{
  "normalize_top_k": true,
  "balance_loss": 0.00433,
  "balance_bias": false,
  "head_dim": 64,
  "norm": "rmsnorm",
  "positions": "rope",
  "rope_fraction": 1.0,
  "init_std_o": 0.0417,
  "init_std_down": 0.0481,
  "beta1": 0.9,
  "decay_fraction": 1.0,
  "batch_tokens": 65536
}
Below are experts of layer 6 (counted from 0) of a mixture-of-experts language model. Rows are named gate (a neuron's input weights, with its number), up (a neuron's input weights, with its number), down (a neuron's output weights, with its number) and show model dimensions 0-255. Each number is 128 + 24 x the weight over its row's rms, rounded and kept within 0 to 255. Numbers have three digits each.
Before each expert's rows: a language model's description of what the expert responds to. This comes from a sample of Wikipedia text that the model never trained on.

# expert 3
Word pieces inside Latin taxon names in species articles and taxoboxes, such as Clostridia, Cerambycidae, Mygalomorphae, plus words like species and plant.
gate1:107071109176135114103159082129146120139101146167138109185158126099164119128108142124148153104135128126126136084141186141095144168105111117128110139109113172119140151123114126110129157126140085135149087139173096163126115169124140074127082133108109131140137130128159148138140136151151147127089106099122146138139150148124146120166124146132126114133143132128141072160121104162161108119120088080159121160101109132133179140167148117141148141121126142129150061125103116072061126151134148127095166155115107115136124151109129109117147131109114148130149132122133131101155146162155156134135123143134131127141124159145080143142133159142145087143120109140155116138127147129113123111053098130126116101079104154167137137145142158138124163138109127117149110100093155070114106097142087
up1:120083172151182087129144149149152141081126165078147113131164145098131120128130138098153106119189051127139135099115123172127138127138102163136121144069137121129138154110152112120123122084069132166132152136092134130125124120150096145104074113155121147121134131139101115131168137200097099131106144121150134133118095087114116133160097113107168142139132112104124144124074110149175140165112146103157132151139120109172098138165130125127144109124163116118113156112107112149131122136138110112171160129139085126085125097135116145127114130143155151120130142158123114121133118131139175096112121109104130165150167139120115164123154139086149145093136119109096087102120180130126109139131140130091140151143146133114132088107165107152139124110107163137091116133091136114146157098129152
down1:081122122138124099158117129112137114139109136139123122155144099167121160178129151122137164125099162147154128106129140124110145124112159149153130106160141110146131079142153143128133163129108120156120098087127139149137131113168174093126152135119169158108117084108112121099147144146126105130100128101144127101117080120122133148125149215143136148073173127115136143110218135123142172116117094085151178125099126201104154076129126147058111158126149106109118146118100128111094113130138161135095146152114099081163137123111094146148093137152153140127120127122151119151153106101093177099145094148120144131158132144109102125149153121139116124107107110128106160102173114111143128162155143133135147147146149104129116139138142125104111133164125117128131135152098141121093140132102149

# expert 9
Function words that carry a clause forward, such as was, is, as, and, had, also, plus commas after years and participles such as Known, depending.
gate2:165116107134150159127162197109104110108105092140093113135105125122169147086128125168142119145085145097151131137173124143136097069105121166170140143138163076100144144147114148127142104147146127146129144132137093105175131174108149194115119083156130112126138114117150112123092121130057145098140158147059124127114137148142117109146096153140120120128116124159121177125092114147107149123110122097149115145170103120121127156118145137138137127159123117152114089129104135117114088191125133139171111101120133109152117135143113143108139107108118101129152135101114117146125129139110100116124127134130097096097133156150182128096142126149093159128100125163125137109142133139149138112164182158123124109054160122142152134114143116169154138096141168145118130129111159126106106100153137
up2:163114135136164120145153134120109156133095158113102127132142116097123161072151103156159157114129070121107159098134087099136166055155113146132099103117147114127095121161089146139128116143099149133159120103165079140133130097157125124128136152155110173145123124143147101117089120165096089103156152147132140111100122137105123110144105114155122122129136109145086100138074103079159141121151114132113116172145094184132153138132159120124128110125109139112097130132118180107121158122117159119139113135149147193127130131134116142078109130133113113098181143132105103112163140114123087125116127115088112109094134130170165113136183156123147152177142099149156163130116137152128102155137127124109101123147113095148122131116104114142144120115124170141117136148181122130182107101141159
down2:178145126079153108158108098136168150145130130095171109138104106091121151100100156169100160102150138098095105131132129124094118093133128190191110127121114102128091126095093163138154189116167117135162114151098152093126115129110104114142130131094097141156090175160109085086134145108150151118149087154140118145080152118145136129145105139135119093110130136139114121100111108166162140113139150099115142173143146129086162134101144160099140150115159126137127128088131133150127125102139194115096144152135117106115147115133133154108168097104103109139152163150140120144141086105134129137114144091123149120120093142126161147105151116169121163123111165149128114112115107126147128144089146089094110143133118092112119158123154166089107119124127136130125110107147111094122131152105092

# expert 15
Prepositions like of, to, for, from, words like which, would, between, and content words completing verb phrases, such as attention, apparent, mediated.
gate2:119152122147097123128115148155076125112172134147123122117139151119158155087101126137109145116115135106092129116165109132125154135146153157123113128117131142173119098098164156153126110115156117133111110132107113149113118150131118149150177132122097124109089117138107195118123122144097106136150052104154133096096145147147086129156056152148126112121122125117153097153114106124175124116080153130138155111125120138125097136161099132130121132145152087099105143111100145128149118147120116126101126158145074142090131107110099153071084136123130090124113121156139156124123109129166116095128142159096134169132158075132126119113104132189146152111129148148115116145142144143166167148187141136151131105115100098142154113129127132126096171146140129135149149125160140090058146170144085
up2:146095141154154131101152135077147139093062114079135153138116125121141089123094190096093093118121166143155166140154115155137107090154134095133121139132133144123109100158126114116152145119150141130068138108110130110136155117156158137193149107124168120098128135139099150128109167100123126107093124146105157172191165113165120139158092155133091135151132119114107120130130110133114156150100153138102118112176140117149149129146133122090149093130173129161136101120107126139119149141150125101142152160113165133111170129163086142101158141118108121150149129105140137118150093162115157123148132136101127130091142102096124110175118173109164155128150162139136110128166126152114145149142117108141142142149171107093105161146064097124114127138117118144123152138072129116122142117132149
down2:110160119104127099133140127149129149156120102154141143123141141120140136150177120093169124156126170106095100108128140158121166182122148140130147116149109078137185073077090109115096109151114107131136130131138116128156121142123134112093183128150124165154165105081129081182162142123134124143090124139094161114135124097171120146127121098111116117088153118115101104171136151121135075102176120171098122137140131148088163122131092094152142132152092118154176117145147097114127137086091154126144116123109134124129115142115172139137119137159129158120118118133120079141133146092145095110095098109127148089116124162126130127133142094105093093117122101164158122147113139182118130119101137075106114078129098135155126130128138129128141099147103141072114128106143116108126136130096112

# expert 1
Mostly the prepositions in, on and at, plus mid-word pieces of rare or foreign words such as Oeuvre, algebra, uninitiated, in text with math symbols.
gate1:126136128143124121154171111127136122093146133133112146166166085131146161123127117137080150112130120173101114122093146129113167075128101112127133142122165131089164116109133151103076126098145138173143083155129131113138102098114143131160161144156171121152118062120154145098144145094147173124119108096127169095132113163142139105123148124078083160115113125123102136114143143150137136087075101128146108134109117103140148137131216139102132102114098180082112116109124150126132130161115096122138115093139095171119128086122146113112154131099136141117089128102102143115095129168149166163133095135133102128106127126130148124140173126118123110161114186126157120128140086129117144134103128141142087123125133070126143138165172151148106149129107123115104118124166117129110122112099130
up1:163095124138116145144122166130173164090117163147147096143176136089154140104123129129133135154123143050120158163149114094191108123119182151148070104144108106094132131131116149128129112098142099128129143119145130100145104117123108109134099158165111102144111171139156163106139123088113140114136133149099119120057164116161110140106098138146149115075113162115133104141074130125115120150149100150142153111120124161123119135105150132082120117114158148144119104127092106093147181132141131117133157130145084156118121103151125105116098122156118096147128132148115151177075124167155115122124095108118161140159112137102127143114182109120114124111124155113109151086115149144116138091145104139140131118158143126145123149176120108125109174140077135086146149136134124103110123136097111
down1:146109114097132171105145088106146142144087163106120124147146101113103139091089126151112123094081134105142120134125110176108105130134140109187112165119105139148083145121119108127105133154169120150166110129095150144123118134141152084132117152104080131132144138134147118110147108134110138109102155138173139071150124134130157156177106107128133130160146098148078120102100161129106126108085067163136147147121144177080094125089130155153148147078124097080155137159128151137129087140105101124130119131120148106099128143139136165148167111162120150150126128125146166124129116119137140166139158134087170138094154097116097115157137115128182168159130125130122131091110094081134125140138129113161149097120112119135131157153118115104110126144144137100104138155107126108174102103097147

# expert 10
Single capital letters starting abbreviations or names in tables and lists, such as C in CWS, B in BIH, S in Sääf, plus digit pieces.
gate2:111113140131139120126123122115118127093154134104144088134129122140160105089150141118108111071131104114155115134167144138131129162156158115122058099146091123103133115147140152152098164147117116157142156155135135138146146194125104119116136153177143157156131114097096143148115115110115142118119126109137140124182110093130107123132115140088169163076085110110085112128149096125118127121086151108137145101135149120133113153164108142112100158109140147107116130129120151116124128123126095090161110136168111147107124100117087158132127154135079094111105097119161139166147169132113080119129137123090133170141126115090060135157120139101151135142151111144155123143113154127149114106160111111155166149119136092098096161169135097151148133146116114086173165098145113116164065104113106
up2:145130140143085142141107128142123149123159141139146129162102109105108142134137140167169127106111111062147121123126117199111111112149131142158136155143171132102106170109162097159086158137098067122156139120099111122092131125114122080138122115131176125144099090172118115100149111069117074153133119168135116101167142181126173125091123125171136135111144133173156076116108065097097097125160111126120126089147172153123151176151106097099104164168113121114123135160132142108093109145118112138118134144116128149143125096118119158147124113122121123099153138137148147140118111140158116163147113099129118112144114119137165084132125130126128132153107111142129128150070082125160150149099128120136165111146134131119134099153152115140167108119153121148131128129145136107100150123174146
down2:121157164111148103121156159097137111157130123116134136139113072176111155123139116122120127115136121147083087144127140109134142124158138133062115144106089072170153141145110156150075077144123165158158076130158137148117122124117186163115116116116109104146124142145125161145080156108117165151136125122130110130111140136166166110146113130109115096115135101129135136173140095095152164103149137111132125136143123084113121115099137111143158142150135060132154104101182098133123163123115097144124123114101123139165121178139131135129160110153127177160141132135078097171104128121115138106109092132168116101123111145132144118140134114113087151092116102131110143136113130163078129111131137186143119117152149133155097179100142162116137116110133131173096101159139115117131096117123127

# expert 12
Words after articles such as one, two, other, years, University, and decimal percentages in census text like 27.7% under age 18.
gate1:112112127132133121135151128119112104154138121127120126192153132122105139134107158095144116111127143162103123108140150145127131155146127151144164151110096145098164164171118111163115139102154075137139105125139120104153160105139178125103144116108177150090138119104107142124148143105119115140070125124156087124125122139112140154109130103131119106164161095146143101159134137139120122122126107093156126139085126069128120116117135106187118152135083142112156113110116130109086103136108079127150122102152111169136147162108148171159153144125158121134125136177122144140124102100090104113129088132146127166111123141137046115168133149119119159131119110154117125154163153121144126098148103081083114112086140098132114079162103138078090151116136134129152144098110126169133202143136126
up1:091157091146110104118107109092085147124105143115164112124105105092146133084120116158133099161114162130120133165112128124169131114132144156118121107137151106112122095156111109092117122120120122133140109152143127123134115096123131110108096122128125119119142117113102144124137089127117123121116090133116100142092125137140130144164149157126104131151144109129124122112118097089121059081090138135113131115131144103121168123095137164135117077125128157122103099135170158136169113144120142144103117149098157158088117098116146114165104066177101138118103101131089110069113091113173141115137151101163142142157133143159141134112122141128144162155153118129146075130090105135082118126118148122122129188098144133086186059137125154109098116128153062085116091122160155143113135137121128
down1:130155125123129141127137152110122153132147130170116132153137130135091106122166128099140137120128117123110115110106151165119137136117177102102090136113115109165113096133156102096111109163137131126149121126123137080096133115140136117170203128134116106139179142098115133165158140104150143141123122196128132103129154146108120131132129138133134111150141150123125129098091114148093110172144146201099135164150104133096094121134127128129152133156118134183085114169145139093155147129123145130091104133133083150137092158130140161153098110091115127182115148112145113116106150155133130156148087153120155117108132166089121102129112104143076117122108157142148120185147146135114150146086121077137093113162069126156160146091101149078124136140121146137136123164092091143121148098168129

# expert 0
Line breaks, sentence-final periods fused with word endings (s., ed., ).), heading markers like == and ===, and table pipes at row ends.
gate1:096132155119120089162114111181117117105151097077140134100136141163114149114144152128163153152114118115157100120170128135101109135134138115115135148138137105110110136108097184161106107135113157122117125131129100147122075136120142105172152143097091118150080094143143106142155138127112108108101136115110160157121102167124165113108137116131063146135146143122132157155063162135151163131121131145147147103129133121113131080113099119125058134108185139140119113128133122143137139161138121087148111084122142121161141103134101127111198115115143115139122116086095137106144130163113089123134120098126132158158093074130138105115089092125126148136166157148107148125094139176108121115113127126129126115174133139135141094100125110109101130131144144178129129131111079110181120086079132
up1:119140106138123129143106096087136090121142155119149095164150166162153128144140102127184111105122116141092110125112101158133150101145125138155134161116140168143144134127147154133116120169130116131154127134107131067119111123100122139106137106171128128109120094123155095096134119161120114125068119056106155110120134132142120080162076118089145130153124109124123144119127110119132099147142161130140129118198129115160158123160103097143102107176155113119114141119097159157143106137150123141151143124178142154073123109123131174096079160111170144171132148144110135150113094156165157133126139154132154120118117125138153156143151145111104111111116113091094100147149153106165139180122126126151118190140089132128123142132101124134146143132136144120168178153078106165101142118128106
down1:154137162103103128169125176159127130142091115110144124141096255130138128131110137141136094140138113141104132127125129159097128127124115134124098135084145090147112136122094139141104138108063105090149136085100132107132134151094098145155117154115136135112142118164098098115156128135149098086151101154121147158121146148100130122088103089118110143081139114109123134206138138170132089151158149150137156104065098124127148123114169077103138130122156112134150110114125150067114133141107169146149131111115114101130148126146094108147154082128125100109144137115099131122106122150139117087131103109125088125142120169127113116108105149127118107125124152124151133133133147127114091153132147126137176105124120130147098126136137118123105101117079139144088120122124179117122140146156139

# expert 8
Later pieces and endings of personal names, often in tables (Benn-ing, Kaz-ushi, Bil-ko), and common first names like John, William.
gate1:121119164140150161132141133135101130135144123109113097114139154157108108161154152105132138095144090133144137156128165151099127122155165131145125118145113106117120132148111111139131121102092148104098140132112131099162112119127086115159134086176120168113108136072169122130130116093167148137119113134100139126165131138157129131094114117155135125119163141095154158137131167145121126120195127123126146132129134072143141143142088124143176146104099104127125080164093110104134121130157166107139137109079125112143109174106160097158090142138116096100141113147113106102084114126181141103099113174148111093167135092147113146153171116138113136113167139106129092097119165156141107109084125084188113110153087138136085142105141122138157148113143136113152126108144080113123142096072133
up1:107132200129107089098090123131134172118112138164117137113127101094149091131136086165158124091132134108198114125157149120085152097135094120152116120126170147107113163168129124112146138102127119112142148131169131122177108118109099075120123153118142151153115139134141124131149162141123135101135127153152157136129142167108117108139108131171138135164129131187144098116137114094152114133124116127149143177126109154099180118116117143128128125117139121119175165153105148142138116116120137130099140155146120147107113153136121149100123177154102114143134131128149173125090129142153112143104081121138162115179136101090117102153123114107137167124112138141163119118090191116087111102110132105161118121143134137159112109136110132135175082125157144131164115153118086106148149084093068
down1:135105081095132145098158115100097121096108107149167123117106154169109136104136154127121140087126110144156135135145112075092150117148168136147127133118132137120122136112159122141139171111126199123133156157161134122132122104090114109094126123176143146084146118133093136114119072114131155124153122107136140128134111138121088051127134117116106075133099129139105124160086161134140091108116128105142124109150124158128143101128111106134129135135109114089148173154135130125125154080152135145132137158123115126120147129098112141107147074137157094157112162158136162132142135112142103098156135167155109108147144192131100160125146125106183176169113090067175127116126153168142131141133139131154142117135117116102122155125160082140124084106123107106115121133104150109110153082154150

# expert 5
Middle syllables of personal and place names, often non-English, such as Haute-Garonne, Silesian, Venetian, Aguilera, and pieces like ian, ley, ah.
gate1:122147153110068101145108173103133115124167102177122099102142147123128088133121105130120134138113159127110100133165126116112112136140124124090133106179147161137179120159074138114126121065137130133137150110116127157110175151134109091146110097151114161135163117140086107129103156143125136142127126112086113078137112134152103158129151164160091113088116121141122130144137124146149099099138139123125147111120126115125137137191118110077101125143127121160175138120157119089097175124152121139142136136123127144150124101104106171140132102105173155120153118153086145131175100088116134131163095138104128151171088123146141126153104160140135119143104163130146132092139124145148138143132112123145108160113094136140082146150149097118089152108108123118079070129146141107129053133111144
up1:093179100136063106147131122125127097147111138129090085128137127106110123108186157110104184138138130110119119108144085115126147126127111114103140087143148163110176124141105209106113136110141093126152071129147115124144106149099112094135164119166165159144162074107101131124129142148112198177119139139143106143144136138170120132149115159116125112145136129143089131100127102129124140140136116098136129131158128122144133149133058116115117146158157115140137145123111161086106093134126103093136106126107173142118108147131110121137092135153156139125141110094148133124129097131156101189142106100111130169105119088144125146128118187159143119101113143123129159163136117110104178143122106080132095114113153172140117128101147111152102116158129154108147110133106147135124104126128145
down1:083169147110099106115154179120110098159147102087109129117111125088078083113126139115095113150117091123108112108120131128082137155137116141121127135165113096098168046114066149116165136139169134136080109145129150112089142133134095143108136118132129154124142092136119161132156129133144150178129149131149153099138119133145111118121119127179142115126125119131136119156071117083153119090125114141121122135143109137141152081139113141096127134107140130148137163137110109155148136092153102085116127108119127164134144137114150129099160142087102149127163145124113108120139160120113155106124164132148148161120140176175167145129124164135131107093150127116091124147125125143139088092127129072125118116169099135110095128148124139151116147139111151112105133086121096078056149106122103

# expert 14
List dashes and field labels at line starts in infoboxes (Location, Born:, Died:), words like New, St, (born), and year endings.
gate3:139119131113124149160136158151113132156115159157137142152091108126127137154083142159163129131147122143157108134121113134172136135102113163113108142145087116154154128095152091113103159097142175119104135132135128134101104134118164139144110072139143149088123118127115130155104139122123143075150144131156163125122159118095092125147124144087128148152123115169096123114103115124131135113135137131139095148120109109145125076151109145097092113109125105131065167124132113133116125167118116127062119131161144155145101166097129142116132137140135133157123095125154093115090158140139138128122155151120093095111077157115115164168107090143109116153140134139113157142160124113159135148092124136123196130152130109149182104174152135103118158170146088077104087147149135155112166152156062
up3:126106140113154100115120133143114131138138106152110133116121119117139117150108104130165130111150085109131144092107137104130096151198133105086147097127143125139164168131123127130119125133129128100144122117095108121133153109169119139100106164144112186118165150116164120133114127094127091109132102138119145132137125104145117110115136133086119131125135093058138136148128121146099147130108161155121127092162098134140101150096191141114085138190120120173132154141139141099116126138105092134129144150113154068101091133127101105112101110139127165113105147156127137126104123107106163108148085153105151115154132133161113126117116166126138129076150110094142093120108095156158136141137112071125092121112119153117081060130178137129110139109159136153114160110127152164083143112126208
down3:153167083101074132143127096160146140137063118125125163143121133114117131130119106142133122111142130142153133151139128133125144128122109174118122133135132095159123096136122153158110133124102146148146102145140114130090109110158100107143116157097133136153091148138094122089093119188147106087107185128130159086120116153114119154120100140143108151116165113171119111188109125113147167140129104123154112157118148132141176116115088140158118073118106155101127110137119135149143098145130116145184093105157177128130080134120127124097105139135100143166155082144114107126121118148189137155105187133128101092113106090130158161147102091109188109145133134141103156133124119094149120108134137103091146126149126146136124145135104117110104173128128118120139084126178087143156098145142136

# expert 11
Line breaks before section headings or table rows, list dashes, pipes, and opening parentheses or quotes, as in (BA, (Jennifer, "The.
gate2:131139122154137119155155122130145126110102116110110121147132114167115116118073133096139125133135127110160088151161120125163186100078054121137139130091088151106125130119103124130140119119093126150086136131133108085170115143101142161126174136144142150117098139143107140086121129140101144145078113184119158146112155089128121153182097062154081135134102126107103124118147128120126148107107150133131100095129115084138128117176101118113051096123143124107164091140168156140130113168134148132097093109153161130143121134171118119143141108145160086109120153105122111107131090116126104093138147152126134133137111127150102114120150133146128110109135143116111096167085133108115100095154121103171129129136119079091150118110117104163145114102142115136101113114105167156110102147098119
up2:141124121120141149130120123108162143111122129052163142152140128146140162122120167143083157159135162111068169144088144127112085156077119117103147118111106115154120136113178085128135182122186130174156157160134121146104114124118087093109115117153129108135146116124118093143144113113111106126165111128087106132151142115103131117105143102124157100139157147120114115116098160168095084141113084155130097140149128144109129093129104142116153117118099129120118065108120087164185132140176104154153138118178138143149112102168158141147099120110129180135104093125130127133124124121108123120100113101154090142130149080127159148118106110122101132160161119117120120144173086125124123114117142122117129156132113145142112142135116118101101173118118111074140108140117082131153114166143135
down2:147104136150192147134103155168164118141160159132122104150128135077164111118094139126114136116165115104121152125102122105122134131104120095100153106098127110117124156165132123128153133129134112106096110104156123146118132124139108122148133113164163169161130129129122145130088161153100123158128110125086097079093149141085109094114132117120117143126128122134124144101127116125118113134117137109124131130089140131121142096107114157131103106116103126119092087130127120162151125073177116114114124140120094162106080139122080124080089092095084154151124084098082096139111145160144131147152088120117114128170109093133121108152121142182121156138102114137124145104154129117148140126081136106162100124137116078152134124116101176107206097117145151133138178156127177146130178102123155